{
  "experts_per_token": 4,
  "moe_layers": [4, 5, 6, 7, 8, 9, 10, 11, 12],
  "routed_scale": 2.5,
  "balance_bias": true,
  "init_std_router": 0.0111,
  "head_dim": 128,
  "norm_eps": 1e-05,
  "rope_fraction": 1.0,
  "parallel_block": false,
  "init_std_up": 0.0341,
  "init_std_down": 0.0341,
  "decay_fraction": 1.0,
  "doc_mask": false,
  "dataset": "wikipedia_en"
}
Below are experts of layer 9 (counted from 0) of a mixture-of-experts language model. Rows are named router (the router's row for the expert), down (a neuron's output weights, with its number) and show model dimensions 128-255. Each number is 50 + 12 x the weight over its row's rms, rounded and kept within 0 to 99.
Before each expert's rows: "comes before" lists some tokens at least twice as common just after its tokens as in all text. This comes from a sample of Wikipedia text that the model never trained on. Tokens count by the router's weight.

# expert 56
comes before: ":", " |", ";", ")", " (", "–19"
router:29 50 75 60 67 58 75 56 43 36 46 32 46 38 51 56 61 51 65 43 62 59 55 47 54 60 65 43 38 23 58 51 56 42 72 54 48 66 52 64 58 50 44 69 57 45 52 61 43 37 44 62 44 58 48 65 29 36 50 39 59 73 61 31 48 49 53 35 56 70 57 53 71 62 49 54 54 68 45 66 64 67 63 59 55 39 39 33 57 38 51 57 41 60 50 42 59 39 34 35 44 61 74 64 69 31 63 36 38 23 51 53 32 51 47 46 26 56 40 63 39 64 42 29 33 67 56 43
down0:46 47 49 55 69 58 34 49 55 53 39 55 40 73 56 48 63 44 51 48 76 55 50 46 42 73 31 59 72 41 54 30 41 58 59 58 49 62 64 56 62 46 56 43 42 61 65 36 22 36 44 80 27 51 52 55 41 45 36 45 47 66 48 60 27 59 53 36 66 43 55 50 53 58 45 42 46 73 59 44 44 50 39 58 56 43 62 30 50 42 59 33 62 47 46 48 74 48 52 46 52 60 51 53 41 50 54 40 41 63 51 49 33 58 58 64 41 46 38 40 62 62 59 48 32 59 40 20
down1:37 55 43 38 31 38 65 71 55 64 44 44 45 47 39 63 46 44 53 76 68 52 44 55 53 32 38 38 43 54 42 50 77 57 39 62 61 33 50 47 55 44 78 32 71 38 66 46 56 69 36 39 50 61 79 68 43 40 61 29 44 45 52 40 36 47 46 44 67 51 59 51 48 44 53 32 68 60 32 48 66 58 49 57 43 50 52 38 27 74 51 63 47 48 37 45 63 59 36 64 55 51 59 58 26 39 57 52 52 29 61 46 39 46 51 40 58 52 40 41 69 47 60 50 44 45 49 44
down2:53 57 42 69 66 41 46 34 62 62 63 34 40 24 74 40 48 54 65 68 47 44 54 51 62 46 43 62 34 49 72 38 43 75 40 50 64 70 58 46 46 56 58 57 42 51 60 50 65 65 36 46 45 47 45 37 46 42 27 61 35 57 43 35 42 58 49 50 53 37 56 40 49 57 54 36 42 32 37 43 27 27 28 55 44 66 54 46 51 47 65 24 42 48 42 47 41 56 54 46 69 43 46 58 43 40 48 49 54 42 35 55 45 27 56 45 55 48 32 67 57 39 58 67 82 43 56 37
down3:64 46 39 44 52 56 49 41 66 61 84 47 57 49 51 25 52 36 40 50 52 58 50 50 43 58 56 46 44 65 52 39 33 44 63 50 32 58 59 54 66 46 66 60 78 62 37 53 32 59 62 54 58 73 39 49 55 45 54 61 30 71 66 57 53 72 44 47 68 42 50 73 45 47 39 41 70 52 37 53 46 54 33 44 51 65 38 67 42 54 72 55 56 54 67 44 40 44 43 25 52 55 34 61 33 53 60 50 43 46 47 42 47 70 49 50 41 27 38 57 58 59 29 54 52 58 43 53
down4:43 37 63 43 43 56 54 61 50 60 37 47 28 35 61 42 48 86 40 68 64 56 60 74 55 36 54 48 47 37 52 43 64 32 40 57 52 61 55 57 45 73 50 67 40 57 56 51 65 63 45 47 55 62 55 52 20 49 34 49 37 45 45 41 47 68 44 41 58 65 56 63 73 49 57 58 60 38 64 58 30 49 47 63 34 46 65 57 50 42 59 55 45 41 39 47 50 51 54 23 55 40 51 29 40 57 61 50 42 42 65 51 43 50 70 70 51 39 61 30 50 49 47 54 49 61 59 47
down5:40 66 49 28 35 52 53 44 31 32 64 41 62 38 53 33 53 40 43 42 40 63 63 35 61 45 39 35 48 50 45 58 35 49 67 52 43 58 62 68 51 54 27 65 50 55 55 41 45 49 81 42 52 44 64 45 54 80 55 52 51 71 29 37 45 42 48 37 66 53 46 41 67 46 49 54 59 40 72 49 41 42 79 27 77 40 50 54 60 45 50 76 40 53 46 31 56 53 54 67 46 42 47 66 40 40 73 62 61 48 57 33 47 51 31 35 74 72 62 55 53 54 50 46 40 40 33 47
down6:41 56 56 64 51 29 28 38 65 58 50 41 43 51 52 41 53 48 59 33 52 46 48 48 42 56 51 35 51 75 43 31 37 38 43 82 61 60 32 51 54 45 39 38 66 55 46 38 47 59 42 26 64 42 17 39 36 50 60 58 47 51 66 50 31 41 40 47 66 49 57 54 39 65 28 44 40 31 60 56 53 55 55 40 50 50 38 56 29 43 45 49 56 67 58 63 28 28 53 55 51 46 50 51 46 47 58 44 43 52 36 47 29 37 38 54 47 40 32 54 54 60 49 41 49 46 62 56
down7:53 54 48 58 56 33 60 42 15 47 35 65 45 34 38 40 54 54 49 48 58 57 44 55 36 40 56 71 53 73 53 53 59 27 41 59 49 65 44 46 49 32 55 59 32 37 54 59 51 50 60 49 57 47 35 40 50 54 49 30 38 56 37 41 58 60 35 70 56 22 72 50 55 77 17 46 69 41 46 51 64 47 53 47 71 75 70 19 68 67 50 20 68 71 52 69 50 49 38 56 43 42 53 45 65 67 50 72 50 45 76 49 47 51 65 51 55 61 58 57 41 47 44 29 61 68 48 46
down8:88 38 54 59 63 59 47 42 28 66 54 56 63 51 38 40 44 49 74 53 77 58 52 46 50 50 68 48 55 47 44 56 50 52 55 37 26 49 37 62 48 77 58 60 57 56 60 69 58 54 47 46 48 59 39 46 24 67 51 54 74 42 51 72 49 32 68 37 70 58 52 65 41 52 50 51 73 62 42 42 50 67 56 61 38 78 61 45 50 66 46 53 50 54 43 50 64 38 44 63 25 26 31 44 34 51 44 43 53 50 48 49 61 47 44 42 44 61 51 60 57 30 52 51 52 33 48 55
down9:69 62 46 46 63 46 58 49 25 67 48 55 38 60 67 38 44 50 65 56 61 31 49 36 64 47 60 57 35 61 45 51 23 50 46 57 45 51 40 43 44 56 54 61 59 27 47 43 68 55 30 53 26 59 66 50 32 47 37 46 67 51 41 32 55 45 39 55 43 71 42 46 54 45 46 53 60 45 43 68 55 48 43 56 34 55 27 56 39 49 38 48 67 46 29 51 68 51 54 58 40 50 50 46 50 34 56 39 50 38 54 74 57 57 48 55 60 53 30 52 60 66 75 59 42 18 47 46
down10:40 46 61 43 60 55 45 72 40 43 34 46 46 36 52 68 63 67 60 67 49 42 42 37 52 36 64 59 38 38 57 59 52 42 46 51 55 54 45 67 56 63 56 57 44 54 70 41 37 43 58 43 45 52 46 44 72 43 67 45 29 61 46 47 39 34 57 24 58 59 57 42 60 59 65 77 45 35 38 55 54 18 76 60 67 43 79 45 35 55 47 39 47 42 27 70 44 52 38 48 40 45 47 65 54 58 31 55 44 53 48 52 47 63 51 49 50 55 59 20 46 67 41 48 50 74 61 66
down11:40 27 61 53 57 45 54 56 48 38 40 58 55 56 35 50 47 41 48 73 57 59 45 68 31 67 38 58 69 44 48 53 49 62 37 69 32 42 52 48 42 53 49 59 43 46 33 56 52 45 44 48 69 65 38 24 46 44 40 48 49 51 43 12 49 75 39 31 50 34 46 44 58 53 51 57 65 67 34 59 50 69 83 63 54 47 40 65 61 59 38 42 35 65 67 59 56 57 42 47 58 47 61 46 65 48 58 54 54 55 49 41 51 70 60 44 61 60 36 57 58 76 25 63 54 58 44 39
down12:52 64 42 68 45 71 45 49 39 55 41 44 36 62 43 58 49 48 45 50 58 73 69 73 49 51 69 47 52 33 58 51 52 51 45 41 56 51 46 35 56 60 44 56 60 40 51 57 62 49 37 46 36 24 46 38 32 56 53 69 60 62 75 53 46 54 50 52 49 59 44 43 76 53 47 77 38 65 40 46 53 51 45 59 29 45 34 41 67 44 29 22 49 37 30 29 35 56 45 36 53 41 48 26 49 51 46 64 62 49 39 41 42 40 57 49 36 45 37 80 28 40 39 36 36 32 59 68
down13:26 34 34 60 58 49 40 56 49 56 48 59 35 69 58 50 47 29 59 40 55 52 28 70 47 51 53 31 63 63 43 53 36 39 36 63 48 66 33 30 40 65 38 55 69 84 46 54 39 52 39 51 52 51 46 48 42 44 49 50 47 60 52 64 40 58 46 43 47 55 44 54 37 32 54 59 23 65 30 42 43 29 25 37 56 39 36 64 47 45 57 51 52 47 59 39 48 51 58 45 45 49 44 56 60 38 57 55 38 55 35 56 26 49 47 52 52 40 34 59 45 48 64 53 41 65 31 60
down14:59 41 44 37 48 50 49 55 50 62 47 26 53 42 63 66 62 52 56 53 51 53 53 54 42 27 56 46 28 74 47 64 62 58 41 45 31 57 77 43 43 71 42 23 70 77 32 45 51 48 47 81 36 44 60 66 48 44 34 44 44 63 54 52 39 54 54 52 57 49 58 45 64 57 60 46 59 37 44 54 45 43 52 40 51 57 56 54 50 58 46 35 35 64 68 50 37 47 40 55 40 27 44 67 54 59 43 42 66 27 61 31 61 28 59 46 63 46 42 47 41 39 60 63 53 46 34 42
down15:46 86 30 50 51 73 62 48 26 34 60 32 38 62 43 42 55 43 44 56 55 42 68 49 49 54 46 60 65 67 61 43 26 42 42 62 61 48 58 58 53 42 66 70 48 51 65 44 71 41 51 58 52 47 36 66 46 49 72 56 52 42 46 44 56 73 62 51 56 44 50 45 53 51 42 65 48 58 58 41 38 46 61 28 54 34 62 70 45 55 44 41 47 67 49 73 38 52 61 47 54 56 63 41 48 52 67 57 55 46 54 55 39 59 47 65 56 63 43 58 43 43 49 66 50 34 39 46
down16:53 68 50 50 39 40 44 64 48 26 67 51 40 42 47 60 37 56 44 27 48 51 71 29 65 12 52 55 68 58 33 37 56 63 64 35 38 46 55 80 45 53 58 43 68 51 33 48 27 44 68 27 57 69 44 47 52 50 60 61 46 54 56 28 45 56 25 49 59 43 65 38 71 57 55 67 44 39 71 57 49 30 52 49 48 51 49 55 41 36 48 69 46 55 43 46 49 48 51 63 48 50 50 41 64 56 44 54 39 68 49 51 47 67 52 34 49 36 25 32 75 44 45 44 46 49 39 69
down17:50 50 55 58 51 46 42 19 24 46 33 61 62 41 50 48 64 44 53 72 26 58 54 43 19 50 55 53 42 49 43 51 57 36 41 57 49 66 59 47 71 41 55 50 58 32 60 58 48 44 47 39 46 59 63 51 47 44 50 46 47 50 44 50 50 41 69 51 57 41 61 55 57 62 28 50 60 42 45 56 36 69 51 34 50 71 35 75 59 62 43 49 25 26 37 46 43 56 54 63 56 18 48 51 48 39 47 46 48 42 40 56 34 57 25 45 53 60 54 64 20 65 53 29 43 42 50 39
down18:62 44 44 51 55 38 47 40 36 56 56 46 60 29 40 46 61 42 57 41 43 46 59 20 62 49 41 64 44 52 45 55 36 37 36 69 33 51 59 38 28 51 49 55 47 38 51 43 40 70 44 38 24 43 42 61 43 55 64 64 59 37 67 58 43 52 40 50 46 63 63 55 72 50 41 51 31 45 45 50 33 48 46 51 59 35 37 74 38 53 48 79 38 39 71 44 47 80 48 46 42 51 33 35 35 66 36 43 56 43 38 73 30 39 49 43 54 59 51 40 36 57 48 57 45 42 45 68
down19:52 49 53 51 57 56 62 45 31 80 57 42 58 32 42 62 57 44 34 55 53 53 51 47 56 49 56 48 64 34 31 51 67 56 48 68 47 31 38 51 50 71 49 76 40 39 54 41 33 42 59 69 53 51 41 53 62 56 47 39 64 48 58 10 42 52 37 48 49 41 42 39 63 53 44 49 59 59 54 27 36 47 36 63 42 49 57 39 57 74 39 63 64 59 52 47 53 42 52 60 43 47 46 60 30 50 57 60 51 45 44 38 56 48 49 67 60 49 48 62 42 40 54 52 41 50 40 40
down20:44 52 64 34 54 65 36 55 37 64 44 55 38 35 48 35 77 63 49 48 54 50 44 54 59 44 39 44 22 51 63 39 38 59 51 39 37 47 50 37 59 61 22 56 37 46 38 57 55 38 50 36 65 53 69 48 46 33 66 72 61 71 46 55 51 56 41 14 33 50 41 36 49 52 33 58 29 59 30 55 40 50 48 43 67 52 47 36 48 53 51 53 31 65 51 35 62 34 71 54 40 70 69 55 73 65 63 65 32 32 47 33 53 44 54 55 52 28 51 44 54 43 46 71 64 33 50 49
down21:41 82 27 62 36 33 58 21 45 54 27 40 66 48 52 52 48 58 48 57 40 60 47 67 49 54 68 50 35 23 67 66 34 43 45 39 53 46 67 38 40 55 39 31 48 56 41 37 53 53 56 65 39 51 50 56 47 44 72 53 49 41 49 77 54 42 51 33 67 62 44 36 34 37 49 46 68 46 45 42 22 32 49 50 52 41 49 48 35 44 51 32 35 40 61 50 53 51 62 46 37 66 35 33 68 52 36 56 66 44 38 39 27 45 58 48 46 57 71 60 64 50 48 43 51 62 62 51
down22:32 63 50 54 44 38 51 52 39 62 57 59 62 54 54 42 31 42 62 55 62 53 60 52 48 70 49 71 79 42 38 76 37 58 51 63 67 53 42 68 40 47 55 49 58 58 33 41 53 54 51 57 45 54 54 56 55 27 64 50 50 67 46 53 51 67 51 61 45 36 55 33 62 29 55 47 39 66 49 49 50 67 47 34 57 55 36 35 79 53 52 57 34 32 65 42 41 46 55 43 35 41 39 58 53 73 51 37 42 56 53 60 63 81 38 45 33 50 62 33 54 63 31 65 52 55 48 59
down23:56 49 52 39 48 58 51 72 58 63 43 53 33 48 60 38 34 56 60 40 64 42 39 41 50 52 37 44 62 43 51 47 51 35 52 65 46 35 54 41 34 21 75 42 51 59 59 55 42 62 62 53 30 50 55 79 34 57 39 65 38 53 33 26 69 23 55 56 52 44 61 50 67 45 38 43 46 38 56 38 38 54 47 42 43 35 57 49 39 45 35 59 42 48 41 45 57 42 66 49 69 39 57 79 61 41 43 48 63 36 71 48 69 26 52 47 52 62 60 42 51 27 47 47 43 37 66 36
down24:58 31 54 51 47 66 49 68 69 51 63 64 40 54 63 54 49 24 64 67 35 51 44 62 35 43 47 54 53 68 75 53 63 59 50 43 63 60 35 45 47 59 56 67 57 39 46 54 45 64 45 65 35 53 58 62 57 28 36 47 42 50 35 56 61 62 50 59 47 42 45 57 44 47 48 64 38 60 58 69 70 47 46 45 30 44 43 70 66 68 74 62 62 34 51 38 68 44 46 43 39 36 51 49 47 44 43 78 60 55 55 42 54 58 35 53 55 41 54 40 75 44 63 49 40 39 39 53